From a checkpoint of a small mixture-of-experts model trained on Wikipedia: width 192, a variant of Adam for the experts.
Below are experts of layer 3 (counted from 0) of a mixture-of-experts language model. Rows are named router (the router's row for the expert), gate (a neuron's input weights, with its number), up (a neuron's input weights, with its number) and show model dimensions 0-191. Each number is 200 + 40 x the weight over its row's rms, rounded and kept within 0 to 999.
Before each expert's rows: "gets" lists some tokens that make up at least twice as much of what it gets as of all text. This comes from a sample of Wikipedia text that the model never trained on. Tokens count by the router's weight.

# expert 11
gets: "1", "7", "8", "6", "3", "5"
router,197,192,275,175,174,202,187,206,167,167,276,162,178,235,205,191,185,104,210,197,186,251,196,224,172,238,205,235,177,399,203,143,258,198,213,160,203,198,218,148,191,225,241,222,243,213,232,265,231,185,215,157,147,204,239,265,234,162,199,219,225,184,177,206,239,140,253,148,180,109,211,216,258,192,205,117,288,204,181,198,208,188,283,219,185,254,221,178,142,180,224,226,193,90,113,193,273,145,209,170,177,215,191,155,182,208,122,188,202,179,172,183,137,155,163,183,205,198,160,223,228,210,205,162,170,202,208,224,268,181,259,270,211,255,191,167,208,226,189,169,151,232,204,266,202,184,226,214,172,273,205,217,155,234,160,189,131,219,206,269,261,223,201,165,205,238,203,157,272,207,179,217,178,227,245,163,236,184,182,197,203,195,198,296,138,167,222,203,175,212,195,208
gate9,200,192,169,184,200,178,249,268,268,239,191,236,170,221,228,242,243,247,212,247,187,161,239,230,269,228,199,187,220,252,275,175,185,189,171,196,172,242,243,180,181,127,183,174,162,166,175,212,266,188,172,202,243,260,238,145,249,233,175,200,293,162,244,169,214,151,187,193,173,114,187,295,242,151,249,237,147,245,144,252,154,166,254,157,207,228,176,153,156,186,112,168,161,173,159,181,196,174,204,139,143,172,247,208,196,187,177,154,210,200,239,249,179,178,197,167,256,215,243,210,190,171,189,204,208,186,141,124,204,201,143,215,173,227,142,203,231,249,158,197,196,179,208,145,242,224,261,174,221,197,198,221,204,251,157,235,134,189,203,198,157,171,203,176,341,210,236,223,194,284,277,213,203,261,196,200,231,149,249,237,208,257,203,214,160,143,290,276,166,138,175,227
up9,240,175,155,233,243,157,164,217,242,238,215,186,244,122,188,180,188,218,204,207,182,207,240,181,207,233,196,208,157,171,221,139,250,221,233,251,177,135,271,217,234,207,140,265,194,267,207,177,209,224,210,152,156,158,140,115,235,215,221,216,251,270,211,186,215,183,161,204,189,193,137,190,168,187,193,222,233,216,173,255,168,197,166,211,226,218,203,167,223,175,166,160,207,177,253,190,189,148,177,199,241,159,219,182,187,193,159,211,172,284,226,240,202,158,219,150,202,210,114,188,269,220,320,279,137,159,164,214,267,155,151,232,197,222,233,246,175,232,168,189,115,217,245,215,160,91,200,178,157,196,110,173,236,182,230,201,221,166,238,179,226,189,123,193,286,216,156,155,211,233,182,197,249,245,234,180,152,225,255,236,245,150,199,161,230,188,250,225,231,240,229,53

# expert 1
gets: "-", "/", " (", " of", "'", "it"
router,182,184,222,196,245,216,145,152,246,229,222,243,166,217,218,151,244,201,265,166,231,197,227,242,203,196,234,160,238,302,167,101,263,232,186,205,171,219,234,191,199,202,229,152,199,214,193,177,119,194,174,164,228,202,239,294,187,186,197,236,254,169,164,223,148,149,199,252,255,155,173,156,244,192,185,189,240,231,229,266,183,138,218,172,215,234,152,188,224,209,171,218,193,140,219,127,268,173,140,261,128,191,184,198,221,204,71,142,224,183,178,217,181,167,208,126,144,249,202,180,238,176,221,259,243,219,254,136,203,187,193,228,181,268,110,197,213,184,208,241,201,166,257,203,218,234,242,225,177,259,191,195,180,255,187,242,242,163,207,214,257,210,203,203,313,226,247,122,273,244,251,208,173,209,236,220,235,218,278,236,159,208,221,205,221,181,235,138,252,143,222,238
gate22,172,216,232,203,213,182,198,189,130,221,245,218,290,216,209,185,319,154,218,209,249,208,282,232,165,240,201,223,194,207,204,161,199,183,218,181,173,156,180,227,217,213,202,187,233,223,147,184,121,200,221,166,210,194,196,135,284,152,183,291,262,197,253,140,227,222,144,269,233,165,236,162,231,232,213,190,190,217,194,246,232,206,142,247,188,180,248,182,171,235,186,188,209,128,153,154,175,121,168,232,173,186,216,236,257,232,184,264,200,217,161,213,191,179,259,217,235,199,82,207,245,216,225,119,190,217,157,203,222,260,117,178,197,193,230,273,231,189,189,211,157,225,258,201,235,209,242,271,252,154,212,165,219,190,218,190,186,199,166,162,176,220,163,229,189,169,141,193,315,226,288,190,188,208,137,142,265,265,236,162,239,231,197,158,154,97,230,178,176,208,164,190
up22,188,208,256,198,273,217,207,200,192,251,206,223,150,176,270,282,176,164,177,230,195,187,184,157,199,160,224,222,221,205,247,174,190,223,147,176,217,216,186,222,219,205,120,178,175,192,229,116,166,234,144,204,242,172,257,194,130,204,201,199,186,298,211,153,203,205,194,197,236,174,179,213,237,186,270,211,168,234,164,201,217,257,233,164,134,250,164,210,229,143,238,170,115,138,174,236,222,253,231,165,200,208,271,102,198,175,183,162,213,121,183,228,176,147,158,172,171,263,230,195,219,168,148,152,126,229,182,191,223,191,129,273,142,170,216,162,185,226,226,203,235,166,203,157,200,171,240,250,120,154,220,174,230,247,158,244,159,298,249,197,230,214,227,195,187,176,185,177,156,240,237,152,269,253,159,155,173,139,209,237,210,143,255,181,133,230,197,288,192,230,308,215

# expert 9
gets: " |", " ", " S", " B", " R", ";"
router,214,184,308,144,210,163,150,193,220,204,251,220,167,209,179,207,197,212,207,196,245,199,196,195,164,238,211,173,194,286,229,201,245,175,183,156,183,192,237,239,265,175,221,242,166,252,151,163,249,205,165,192,241,252,220,305,229,166,217,154,272,191,126,206,274,150,222,201,225,215,183,217,213,249,234,159,204,213,199,198,235,189,223,198,169,229,189,180,177,151,225,241,220,194,222,141,271,127,213,169,141,233,217,184,210,231,181,260,143,122,182,195,207,187,224,105,161,185,149,158,212,191,178,188,266,223,145,272,231,167,225,239,152,246,130,145,294,239,233,234,177,225,262,225,223,238,240,188,197,202,165,138,192,242,205,181,147,229,232,221,170,170,260,186,236,210,125,170,229,239,223,160,201,242,184,220,179,157,234,237,229,155,167,233,75,167,206,121,94,236,205,262
gate20,206,254,198,94,183,187,180,143,263,167,211,226,146,115,237,197,254,184,169,199,179,161,229,167,258,230,124,248,158,210,215,193,188,212,192,216,209,193,240,188,213,157,264,226,267,170,171,177,123,186,228,177,186,230,166,274,198,203,185,259,179,197,198,208,208,147,235,225,181,196,129,205,151,133,204,176,190,196,199,237,214,238,181,200,211,150,190,222,160,190,174,194,137,227,207,178,236,274,202,202,268,169,224,178,175,227,184,154,196,192,296,163,228,241,232,209,251,284,234,223,231,262,261,159,217,262,192,196,203,205,186,209,229,211,133,192,175,226,292,178,106,222,284,211,205,214,186,173,144,136,133,181,156,225,290,113,211,205,191,226,226,213,169,191,256,166,170,178,174,151,125,194,201,213,239,208,162,255,244,169,237,189,240,217,233,169,58,160,170,128,190,178
up20,158,195,215,274,222,212,180,150,222,209,192,209,215,286,149,190,209,227,141,216,213,204,230,212,254,176,225,213,255,191,209,155,207,176,214,233,130,227,119,240,183,239,239,191,125,200,170,184,275,227,182,198,271,167,309,151,171,219,191,213,268,186,246,278,115,156,152,173,261,252,189,190,258,186,198,119,227,187,163,217,243,161,231,183,241,179,175,187,216,212,159,138,216,230,221,215,157,253,250,221,170,284,189,226,174,192,266,179,202,195,169,166,197,227,207,206,207,198,254,170,184,164,130,117,261,221,265,188,204,170,264,171,264,133,246,155,224,200,224,226,168,244,119,165,209,186,204,254,141,207,151,179,156,212,172,213,240,188,185,187,172,198,178,230,189,215,215,118,184,136,199,129,264,144,139,160,228,132,155,161,155,216,159,250,197,239,248,190,143,206,269,202

# expert 10
gets: " m", " h", " c", " b", " g", " l"
router,222,197,216,227,199,230,191,192,263,239,177,241,200,201,196,221,242,181,197,147,142,229,226,205,203,290,148,248,180,318,169,101,257,234,279,160,213,204,238,168,178,226,138,161,255,219,210,229,169,273,234,160,189,256,174,274,173,121,207,150,231,138,197,179,181,139,155,254,258,160,164,157,266,198,220,195,217,286,175,210,205,149,207,151,180,294,225,212,198,175,139,255,182,143,229,158,272,183,214,209,196,263,161,166,180,211,218,181,215,168,233,255,164,228,233,142,155,269,157,174,199,148,195,182,172,229,211,220,260,196,207,194,200,263,194,151,267,272,200,243,182,207,262,191,272,233,259,219,150,233,214,151,204,198,167,190,207,227,177,238,183,276,236,205,211,176,265,154,286,209,199,147,189,209,231,222,184,178,231,248,270,195,217,228,217,205,193,240,220,201,144,251
gate52,184,210,256,181,207,182,112,242,191,157,185,244,210,202,182,231,236,278,199,158,176,177,203,174,272,257,229,238,221,194,196,187,226,177,225,125,225,198,147,164,207,211,178,229,248,185,140,212,186,229,197,265,183,150,169,170,234,139,173,155,236,233,156,186,211,225,225,191,223,182,92,219,147,258,180,258,107,175,255,249,170,191,230,204,182,166,233,175,192,250,193,226,171,174,179,136,204,134,195,227,171,175,233,160,184,115,218,244,190,136,239,128,230,182,177,190,128,226,225,200,239,128,224,168,170,171,161,135,226,217,198,256,167,219,160,210,174,167,248,135,97,231,213,230,228,191,217,184,256,241,133,214,173,208,226,189,186,227,205,242,246,167,166,215,282,247,255,225,200,236,179,224,267,317,203,205,205,234,306,150,207,177,175,207,189,310,218,196,173,172,130,206
up52,259,153,227,174,216,247,212,147,256,188,139,217,219,244,120,209,202,135,289,250,195,253,184,148,204,169,193,176,237,181,178,167,232,176,219,165,198,135,208,188,176,180,192,137,220,118,249,163,119,222,278,140,212,270,248,269,200,233,178,204,229,287,224,132,179,162,226,174,271,216,252,148,234,182,183,234,187,194,152,171,248,185,187,225,241,171,165,218,189,159,213,255,160,245,186,280,147,222,188,153,184,248,207,165,211,204,157,167,323,132,179,204,215,188,246,237,189,172,183,277,173,179,210,169,236,224,150,213,231,145,199,234,140,105,253,174,197,178,222,191,186,220,113,180,223,172,194,188,214,245,235,219,181,142,254,244,175,138,248,126,128,236,221,217,202,185,225,241,216,177,178,151,160,187,252,138,213,131,200,201,259,223,210,177,203,183,210,205,166,180,220,161

# expert 14
gets: "\n", "|", " 0", " W", " 1", " 2"
router,128,202,301,130,222,161,161,224,209,162,197,230,101,179,178,177,220,173,148,208,215,255,195,137,180,191,210,233,192,315,198,178,258,206,170,204,219,190,232,178,219,191,226,128,188,256,193,170,214,188,138,225,179,171,256,304,237,170,196,223,255,167,196,186,237,214,185,258,249,212,157,184,223,223,259,141,166,230,232,217,235,65,190,203,206,189,218,166,131,230,209,253,190,124,181,186,250,224,224,160,154,274,203,288,284,220,194,260,137,112,179,166,183,207,165,158,191,206,181,217,234,191,201,161,221,225,176,135,194,230,219,269,170,214,160,176,253,229,210,213,189,211,216,263,176,255,228,230,166,191,157,179,222,237,227,172,187,275,206,247,160,258,208,237,259,208,159,135,302,183,234,143,176,224,168,207,175,144,215,211,200,219,167,233,209,190,150,161,188,196,197,238
gate15,225,285,233,247,182,192,160,308,190,179,230,193,184,175,246,250,214,230,157,236,180,163,183,160,150,253,201,203,177,229,262,201,217,183,200,190,208,228,242,222,234,216,116,174,208,237,152,174,180,159,206,217,293,220,234,188,184,185,194,152,196,149,246,163,169,180,203,256,143,287,226,186,258,206,192,240,234,205,240,158,161,233,190,152,182,181,228,214,190,256,201,246,214,207,118,176,203,183,195,164,192,144,179,219,292,210,215,232,152,268,104,192,157,246,192,189,173,150,169,260,206,184,183,228,109,233,161,172,285,217,240,203,270,202,189,201,304,244,295,203,155,252,242,263,234,230,137,226,211,167,188,168,160,159,207,237,302,185,230,141,241,192,276,196,171,284,194,146,230,176,187,191,244,196,215,228,193,155,124,163,238,167,216,192,170,235,215,219,233,234,215,223
up15,139,181,221,140,235,208,148,223,276,171,246,187,225,154,206,150,194,265,176,231,233,225,140,224,49,192,205,192,230,257,209,178,226,208,269,149,209,208,240,202,182,304,208,227,174,245,175,229,149,178,231,155,206,110,212,219,115,231,231,214,229,267,231,189,208,113,221,232,235,239,153,262,181,198,251,180,155,181,181,231,171,178,172,198,257,170,223,191,235,205,220,195,196,132,138,161,224,188,158,161,164,213,197,188,166,249,251,162,153,157,213,138,220,134,185,155,165,128,220,197,185,208,202,144,205,196,156,97,242,217,185,208,161,221,200,193,237,287,220,304,176,203,243,223,199,148,219,199,152,225,243,184,218,187,152,171,250,230,196,159,215,253,260,261,233,159,246,226,223,208,168,161,273,139,181,155,167,213,135,174,155,146,188,176,206,213,206,178,153,216,191,197

# expert 0
gets: " A", " I", " E", "A", " \"", "E"
router,167,193,230,137,171,186,167,243,198,191,189,127,154,230,197,133,237,171,152,204,208,216,212,205,173,155,220,152,201,312,198,183,231,191,236,127,169,204,264,221,192,165,256,181,267,210,166,172,254,153,182,147,170,163,218,273,203,99,197,246,234,222,149,214,202,127,239,187,187,204,205,267,196,158,203,189,268,143,241,216,248,175,260,140,172,253,239,118,197,245,201,211,166,223,152,120,234,130,238,240,93,200,158,159,200,236,153,167,182,239,91,169,188,188,222,124,106,185,191,200,213,193,184,201,184,239,242,242,212,185,200,193,239,220,187,162,179,211,199,132,180,208,223,183,227,249,203,151,166,219,194,177,170,215,130,260,179,222,145,161,270,194,227,280,256,175,152,205,227,218,216,202,212,204,203,121,227,195,250,188,251,172,214,247,250,181,183,169,188,212,180,286
gate20,182,220,187,245,139,204,191,208,232,230,170,273,217,256,220,136,310,194,130,210,233,162,221,264,242,157,149,268,186,196,238,208,245,166,132,214,199,248,248,238,239,265,222,186,204,198,225,218,235,188,191,140,240,215,190,170,265,192,197,189,210,128,187,238,168,247,299,193,221,234,205,222,213,211,183,191,240,225,216,236,229,220,190,127,199,123,202,217,153,157,224,220,182,183,191,257,235,202,228,174,158,193,297,165,177,209,209,183,215,121,224,172,169,194,92,230,176,196,220,264,190,137,244,157,220,189,123,166,142,268,283,264,269,239,248,155,243,177,178,163,174,175,170,175,257,204,243,179,177,117,267,186,251,179,252,204,187,148,168,235,171,231,270,194,217,206,191,182,207,240,175,195,264,245,207,163,264,164,188,186,163,161,142,248,240,235,175,196,125,209,221,171
up20,163,183,182,195,234,198,180,186,241,197,165,215,211,245,181,191,225,241,226,256,215,235,310,189,219,222,223,214,228,210,221,199,126,239,250,186,126,164,227,201,168,144,177,212,184,215,184,218,237,227,230,192,163,265,232,236,199,287,103,175,188,187,228,208,218,203,245,235,227,261,189,186,179,133,190,217,191,182,218,78,170,217,132,186,179,188,293,204,134,183,274,254,191,183,232,206,161,243,178,208,174,202,213,262,155,162,190,269,167,294,180,262,173,195,218,274,228,177,188,192,236,228,225,199,161,218,172,239,76,215,128,182,181,227,201,208,191,206,222,213,209,242,194,201,241,128,160,230,130,237,128,244,178,224,205,200,206,260,225,122,169,192,229,199,203,200,130,213,221,231,232,201,202,233,344,187,154,241,211,191,265,221,209,263,130,165,221,274,185,193,191,233

# expert 6
gets: " and", " as", " of", " with", ":", ","
router,202,173,245,178,147,139,258,220,231,245,165,166,145,237,140,199,206,180,159,189,259,207,188,194,221,209,200,129,132,272,173,223,194,224,273,85,200,207,281,275,209,203,303,217,207,188,206,203,163,169,200,173,180,233,214,232,237,177,181,264,219,231,154,189,226,191,278,208,274,182,156,204,224,180,268,182,209,187,202,159,185,162,222,170,204,256,233,198,167,173,168,215,204,131,147,102,215,147,266,190,176,222,91,205,216,180,125,168,161,161,109,187,195,209,163,127,129,269,200,232,260,205,266,220,208,241,255,186,183,225,250,214,201,228,168,224,237,235,152,162,195,229,169,192,257,180,258,161,187,268,296,212,201,158,168,212,198,179,231,185,153,235,205,213,215,166,136,129,280,207,198,184,202,225,204,218,182,178,262,191,243,235,202,183,193,147,199,227,224,223,196,255
gate17,146,192,285,161,226,177,221,294,175,121,187,248,167,205,125,212,128,161,195,270,173,203,185,206,158,142,226,211,214,208,121,237,247,219,178,185,175,169,223,207,216,124,201,186,215,224,202,148,138,144,157,277,222,208,208,175,182,110,253,190,188,236,173,207,203,239,246,193,222,231,234,227,153,142,192,153,211,184,239,237,235,156,212,144,229,196,212,224,192,217,147,183,241,178,209,188,150,168,222,292,156,261,197,250,210,152,147,244,151,171,190,140,167,236,218,205,251,197,160,175,253,222,95,149,281,229,196,154,195,173,186,203,233,173,204,170,130,156,222,260,218,181,214,162,190,259,209,242,246,181,121,183,232,243,218,261,162,207,167,139,193,221,263,244,126,161,157,179,236,147,244,130,152,202,193,170,202,240,207,252,200,204,229,216,273,245,202,230,208,110,215,204
up17,217,213,308,166,178,223,193,220,237,125,288,235,153,225,165,145,208,191,136,229,165,194,173,226,230,150,269,152,241,197,197,172,226,190,165,243,172,267,156,169,176,195,197,188,238,203,180,208,209,163,251,218,167,191,235,247,137,178,246,176,222,149,181,198,187,187,192,201,147,183,166,145,133,221,150,189,215,154,271,146,196,202,270,132,162,146,179,164,182,196,164,182,164,235,156,239,176,183,216,157,149,202,249,233,228,103,203,291,204,218,157,197,167,225,225,186,185,211,213,210,239,204,132,165,241,234,249,142,256,214,209,122,257,198,193,278,157,188,287,244,203,150,223,197,154,223,262,145,273,161,213,158,215,221,110,248,180,169,194,140,188,196,259,175,189,231,185,189,187,174,254,119,189,169,216,78,214,161,231,240,204,236,206,216,208,183,193,209,190,151,199,285

# expert 8
gets: "s", "\n", "m", "t", "n", "l"
router,227,243,242,164,181,187,204,147,157,196,217,169,168,207,206,218,157,156,171,123,197,243,200,189,224,194,237,175,131,310,196,172,195,180,208,174,195,239,229,171,233,187,239,194,168,142,214,220,227,157,202,168,210,190,218,285,230,94,201,170,238,191,185,186,183,198,312,274,227,171,141,179,233,130,233,120,224,173,243,267,226,194,234,123,173,242,230,170,256,186,201,276,163,160,146,153,205,157,142,206,120,169,203,222,190,208,171,207,239,234,187,264,168,192,185,142,176,177,152,201,236,126,248,213,174,277,186,199,186,159,251,198,237,213,157,163,173,233,208,199,151,272,250,196,148,228,265,231,175,261,233,202,205,197,217,204,133,230,220,244,286,185,194,113,199,239,224,74,237,228,229,194,174,228,221,257,253,170,231,162,203,216,220,177,192,121,178,228,191,216,150,226
gate10,238,215,184,186,218,192,160,173,200,172,174,197,148,152,196,186,240,226,150,128,185,194,187,241,278,198,238,225,254,199,207,170,209,237,239,255,198,165,177,159,232,250,249,285,240,267,105,224,232,233,241,194,187,158,117,251,226,190,147,171,183,151,176,204,201,204,241,158,181,179,207,237,226,244,173,175,183,200,201,190,215,192,184,212,194,176,146,206,223,179,231,261,229,198,160,244,263,140,158,168,193,107,169,236,153,194,253,258,198,184,146,207,124,246,272,224,274,238,245,188,164,305,195,139,150,229,193,263,83,238,132,191,159,185,191,246,198,239,209,146,174,206,192,165,180,218,271,189,199,102,174,177,133,182,189,196,270,121,198,234,201,217,167,208,240,179,140,202,192,247,240,194,250,240,173,187,195,224,241,202,231,167,232,199,287,238,188,217,129,262,144,188
up10,199,153,201,219,302,240,185,244,233,214,232,143,251,111,171,209,177,157,142,233,187,174,227,208,191,160,185,239,178,200,286,150,230,202,92,277,199,205,196,196,260,178,187,201,194,218,125,133,214,259,253,170,178,158,194,250,186,209,257,257,244,221,161,247,194,256,210,152,273,242,147,238,208,228,259,197,212,204,238,204,111,232,199,220,127,228,171,209,172,163,163,233,199,183,227,166,163,270,234,183,172,223,193,143,142,205,210,204,259,200,211,146,177,129,179,128,223,211,183,182,215,211,231,194,170,214,269,125,147,135,257,234,235,148,209,206,181,192,147,222,133,140,204,224,182,209,210,154,168,139,220,164,191,175,210,237,216,175,175,161,266,189,176,295,250,228,243,231,221,222,167,229,218,233,207,222,213,244,253,134,193,181,236,135,237,209,227,208,184,265,300,182

# expert 2
gets: " was", " he", " his", " He", " which", " it"
router,187,178,228,192,204,167,187,201,149,166,191,158,121,243,171,164,274,177,156,216,221,309,251,216,202,242,199,209,160,266,211,215,210,269,201,191,197,222,219,155,220,239,257,228,275,163,192,213,215,103,232,249,221,189,209,241,160,202,216,145,231,244,151,212,221,152,216,189,228,146,168,297,255,202,203,150,244,210,213,242,215,140,193,142,174,237,252,180,226,142,198,253,237,227,178,135,256,141,278,211,200,187,117,252,230,232,156,185,182,160,186,208,196,270,251,121,112,198,162,199,229,155,210,150,205,196,250,227,239,137,231,209,128,255,171,204,213,261,172,210,154,198,205,228,169,249,200,175,184,214,280,158,209,190,168,174,190,198,181,271,225,223,160,217,233,157,151,157,269,251,277,170,188,189,181,224,230,189,267,171,250,162,173,291,150,214,167,210,168,241,182,239
gate10,199,137,187,251,186,175,174,262,206,171,179,237,128,216,200,220,195,150,181,216,161,258,185,174,241,235,202,211,227,238,211,166,245,249,205,211,229,195,205,222,189,188,271,160,203,209,242,193,186,242,192,252,122,156,182,233,164,208,172,151,196,185,237,279,232,187,186,170,179,249,175,190,176,249,171,163,176,241,280,266,202,184,202,207,177,203,128,295,192,177,252,253,210,198,165,220,240,254,127,173,249,228,168,140,171,210,143,159,263,271,268,194,144,155,169,172,139,146,195,198,209,181,202,229,245,235,173,207,257,259,203,208,247,244,227,282,172,259,99,234,220,204,219,145,255,188,254,237,190,120,234,228,175,276,215,140,220,210,169,186,166,190,143,272,179,177,147,224,205,237,264,260,137,210,292,215,202,203,158,170,200,189,331,228,212,197,243,174,235,196,192,205
up10,179,165,238,183,223,242,150,220,206,184,137,266,173,234,137,179,188,173,211,226,201,150,222,252,114,208,221,256,160,226,243,205,171,174,279,154,232,229,224,189,286,168,193,202,271,205,180,222,242,182,195,253,194,244,188,202,177,208,249,264,188,169,213,175,189,190,261,215,170,186,110,175,169,181,238,171,216,241,229,212,222,118,148,254,182,181,151,72,228,246,175,174,253,208,217,122,123,190,200,144,195,197,176,165,117,156,159,240,253,186,151,198,221,134,176,209,240,211,219,231,211,230,191,254,273,187,175,237,200,181,191,251,201,191,177,205,194,230,200,212,236,176,183,263,186,221,295,199,240,174,204,171,188,193,201,129,246,102,242,91,111,206,253,195,158,245,175,226,216,163,222,191,159,205,187,160,170,276,171,180,226,260,274,215,149,198,196,157,194,254,250,205

# expert 7
gets: " to", " on", " from", " by", "ed", "ated"
router,229,248,283,209,180,229,229,237,191,179,161,191,146,219,217,187,222,123,133,136,163,225,179,190,246,193,199,235,146,273,222,164,215,209,226,166,185,215,271,259,172,226,242,221,171,261,207,212,212,145,169,208,179,208,217,265,193,123,177,225,227,228,146,228,301,180,244,203,239,181,156,219,217,125,132,124,230,227,238,153,159,117,185,223,181,243,196,157,189,176,190,204,201,89,174,154,217,156,154,258,170,262,142,250,280,210,117,242,146,183,203,195,164,174,196,194,141,211,194,220,218,185,243,166,214,217,221,245,162,220,260,234,206,188,178,204,239,196,181,167,215,244,243,179,221,179,219,111,189,189,207,122,184,231,185,166,199,164,167,193,247,186,200,189,231,199,235,107,363,179,205,172,153,174,226,160,168,197,262,146,173,225,205,239,155,172,229,190,214,177,169,234
gate23,215,149,138,184,232,171,181,174,181,189,233,211,223,199,190,228,268,210,209,200,202,259,144,179,137,226,202,100,200,189,240,216,211,195,216,265,165,243,206,220,146,321,162,228,211,190,240,201,166,186,157,175,176,134,175,185,159,97,172,164,179,231,133,300,220,331,220,149,274,234,307,190,195,172,185,208,283,213,203,161,262,214,243,179,222,202,198,241,270,169,211,225,163,153,219,143,157,196,132,208,232,213,219,214,186,219,250,205,180,169,251,165,258,188,221,201,163,240,170,183,209,175,252,195,141,231,194,234,242,207,212,130,229,273,205,231,211,255,218,198,118,244,164,244,231,213,189,190,140,138,103,193,181,177,188,199,205,177,185,247,165,188,182,136,172,215,243,192,178,277,159,239,212,118,206,241,166,204,207,227,184,135,191,183,219,244,182,189,214,169,204,151
up23,147,258,267,198,183,145,171,178,196,245,185,252,135,154,193,135,244,193,185,187,192,214,184,276,178,181,199,163,185,197,149,210,248,138,256,118,238,160,192,209,228,198,165,138,223,172,180,198,231,201,214,181,190,209,196,188,245,221,217,243,191,281,245,265,145,215,163,316,222,194,212,183,254,147,205,261,171,219,185,209,199,157,168,188,223,132,233,197,162,256,102,188,223,239,211,159,165,208,159,189,186,244,146,122,228,208,203,210,202,182,138,153,283,197,144,183,183,205,138,144,251,185,194,248,269,226,231,171,197,230,119,192,220,202,178,165,212,164,234,162,123,168,168,142,164,222,284,149,263,266,193,193,191,243,228,203,227,143,188,235,225,227,248,221,150,179,273,154,295,137,228,249,169,211,145,141,248,169,177,189,193,140,218,209,140,245,226,201,200,217,224,223

# expert 13
gets: " |", ")", " the", "C", " K", "P"
router,164,173,230,170,217,200,223,188,233,175,176,193,200,229,143,186,196,194,236,180,171,273,194,224,196,224,142,268,168,260,192,170,206,246,217,165,203,218,242,171,176,232,200,160,219,201,232,234,213,158,213,233,193,241,221,344,190,177,198,166,273,118,181,215,177,160,163,182,230,147,138,181,204,205,161,146,224,240,262,167,188,175,204,107,226,246,217,153,192,146,147,234,194,168,189,163,253,169,273,195,112,274,149,179,195,178,155,235,148,211,222,203,204,180,237,134,194,256,190,213,292,147,244,201,147,174,196,228,158,205,219,173,180,281,189,224,230,257,220,200,157,235,199,209,176,179,235,205,185,264,250,174,221,198,197,200,95,211,128,252,184,153,230,200,259,256,183,226,236,210,112,130,218,256,235,128,274,168,264,166,217,193,155,213,150,204,185,142,115,207,238,237
gate12,205,244,202,190,234,245,239,280,222,227,181,263,161,188,255,199,189,171,206,209,265,205,177,265,214,202,196,186,169,239,232,222,232,187,231,265,237,230,225,156,173,190,191,186,221,147,199,185,227,174,178,268,154,175,221,230,198,210,150,204,197,141,236,261,171,202,252,129,230,230,167,221,199,225,274,166,259,225,165,257,158,223,210,210,239,136,191,128,178,228,279,166,247,209,119,168,200,189,237,143,212,216,243,156,213,156,225,164,166,174,215,217,204,197,202,217,194,136,223,211,128,185,178,272,281,156,217,179,158,181,210,228,169,202,183,117,129,103,300,185,113,175,230,296,200,143,222,187,238,219,141,218,186,189,188,198,129,262,260,233,261,251,159,210,206,194,187,149,216,195,182,165,200,193,226,181,174,241,219,205,292,113,212,277,252,261,200,184,232,251,232,143
up12,146,207,247,192,233,142,149,202,208,160,148,146,170,121,80,160,242,247,195,191,243,131,194,188,235,189,192,233,202,209,267,206,232,220,109,212,148,232,204,247,93,224,186,235,196,208,197,222,192,196,223,172,209,197,143,219,188,170,204,168,302,236,229,150,220,179,155,220,211,173,196,245,144,243,153,188,187,216,172,189,122,229,149,295,199,227,179,220,209,165,153,85,213,252,258,199,243,167,159,211,232,292,213,184,224,193,217,151,238,209,252,179,112,180,215,217,222,198,167,146,235,229,110,212,213,233,221,247,224,181,129,202,103,193,131,197,168,287,186,213,220,212,193,241,246,171,186,176,239,205,217,186,173,175,246,200,230,222,203,180,183,148,213,196,174,170,139,226,212,236,154,271,168,253,214,178,173,229,211,167,188,204,207,140,153,160,211,122,143,161,227,194

# expert 3
gets: " in", ".", ",", "s.", " are", ")."
router,182,167,233,171,199,165,174,144,263,231,211,164,123,236,246,202,299,222,199,183,225,205,211,217,173,242,260,147,229,258,117,162,259,255,244,145,203,228,239,282,211,238,249,233,237,213,163,238,182,166,225,229,167,220,198,255,183,154,204,133,251,179,210,201,250,162,205,234,194,145,127,214,213,187,169,199,232,248,215,209,222,103,196,151,178,325,250,235,238,252,154,232,217,177,147,156,223,145,175,224,173,187,208,226,232,196,197,202,222,200,212,128,212,228,161,139,150,247,178,180,222,178,190,175,195,195,235,171,190,224,230,125,197,275,152,151,264,226,242,215,206,231,223,246,226,176,255,138,221,215,216,160,232,174,130,199,168,144,221,224,167,202,181,160,230,210,154,95,308,220,194,174,191,210,163,151,246,210,188,202,215,163,190,287,149,214,258,169,202,134,184,248
gate4,176,209,163,232,159,141,217,259,262,187,182,303,187,258,198,188,190,188,147,237,217,192,157,168,173,189,279,168,255,210,169,227,273,230,197,161,218,192,229,238,153,187,206,299,230,225,136,189,124,202,188,218,237,191,193,198,234,137,260,230,196,217,203,251,284,193,268,248,173,236,255,208,194,204,230,173,193,124,260,195,189,94,217,300,215,221,194,210,196,264,204,161,187,194,192,156,176,226,174,205,221,231,197,196,216,192,168,202,196,234,183,218,279,238,221,202,188,195,174,197,257,195,169,259,258,236,90,194,251,266,207,210,192,173,129,122,192,188,213,101,163,197,168,192,156,258,215,156,168,207,161,255,204,206,183,195,143,186,258,212,145,240,235,203,241,184,146,184,273,185,141,250,264,220,200,214,172,106,252,265,243,217,172,146,183,176,197,190,174,160,221,161
up4,154,283,202,226,214,204,257,158,178,195,161,210,162,179,317,239,124,202,268,245,234,237,216,244,271,139,201,228,146,190,218,173,176,199,240,148,206,220,207,212,191,251,160,244,212,173,223,201,158,177,190,159,178,146,222,159,184,171,242,270,58,165,205,223,165,205,226,154,241,152,241,179,237,117,192,137,283,210,257,224,172,185,193,268,235,242,227,143,202,233,213,194,156,222,198,191,216,241,184,168,229,153,200,231,216,221,141,216,171,139,173,192,216,189,231,205,178,156,242,174,174,206,199,184,270,204,204,194,235,194,293,210,239,244,225,183,217,307,230,214,246,171,138,223,162,198,230,169,175,271,256,242,219,248,233,230,245,187,161,142,227,97,206,224,152,138,215,155,176,144,169,235,263,240,184,190,200,143,177,228,188,282,202,217,249,182,238,218,235,226,209,216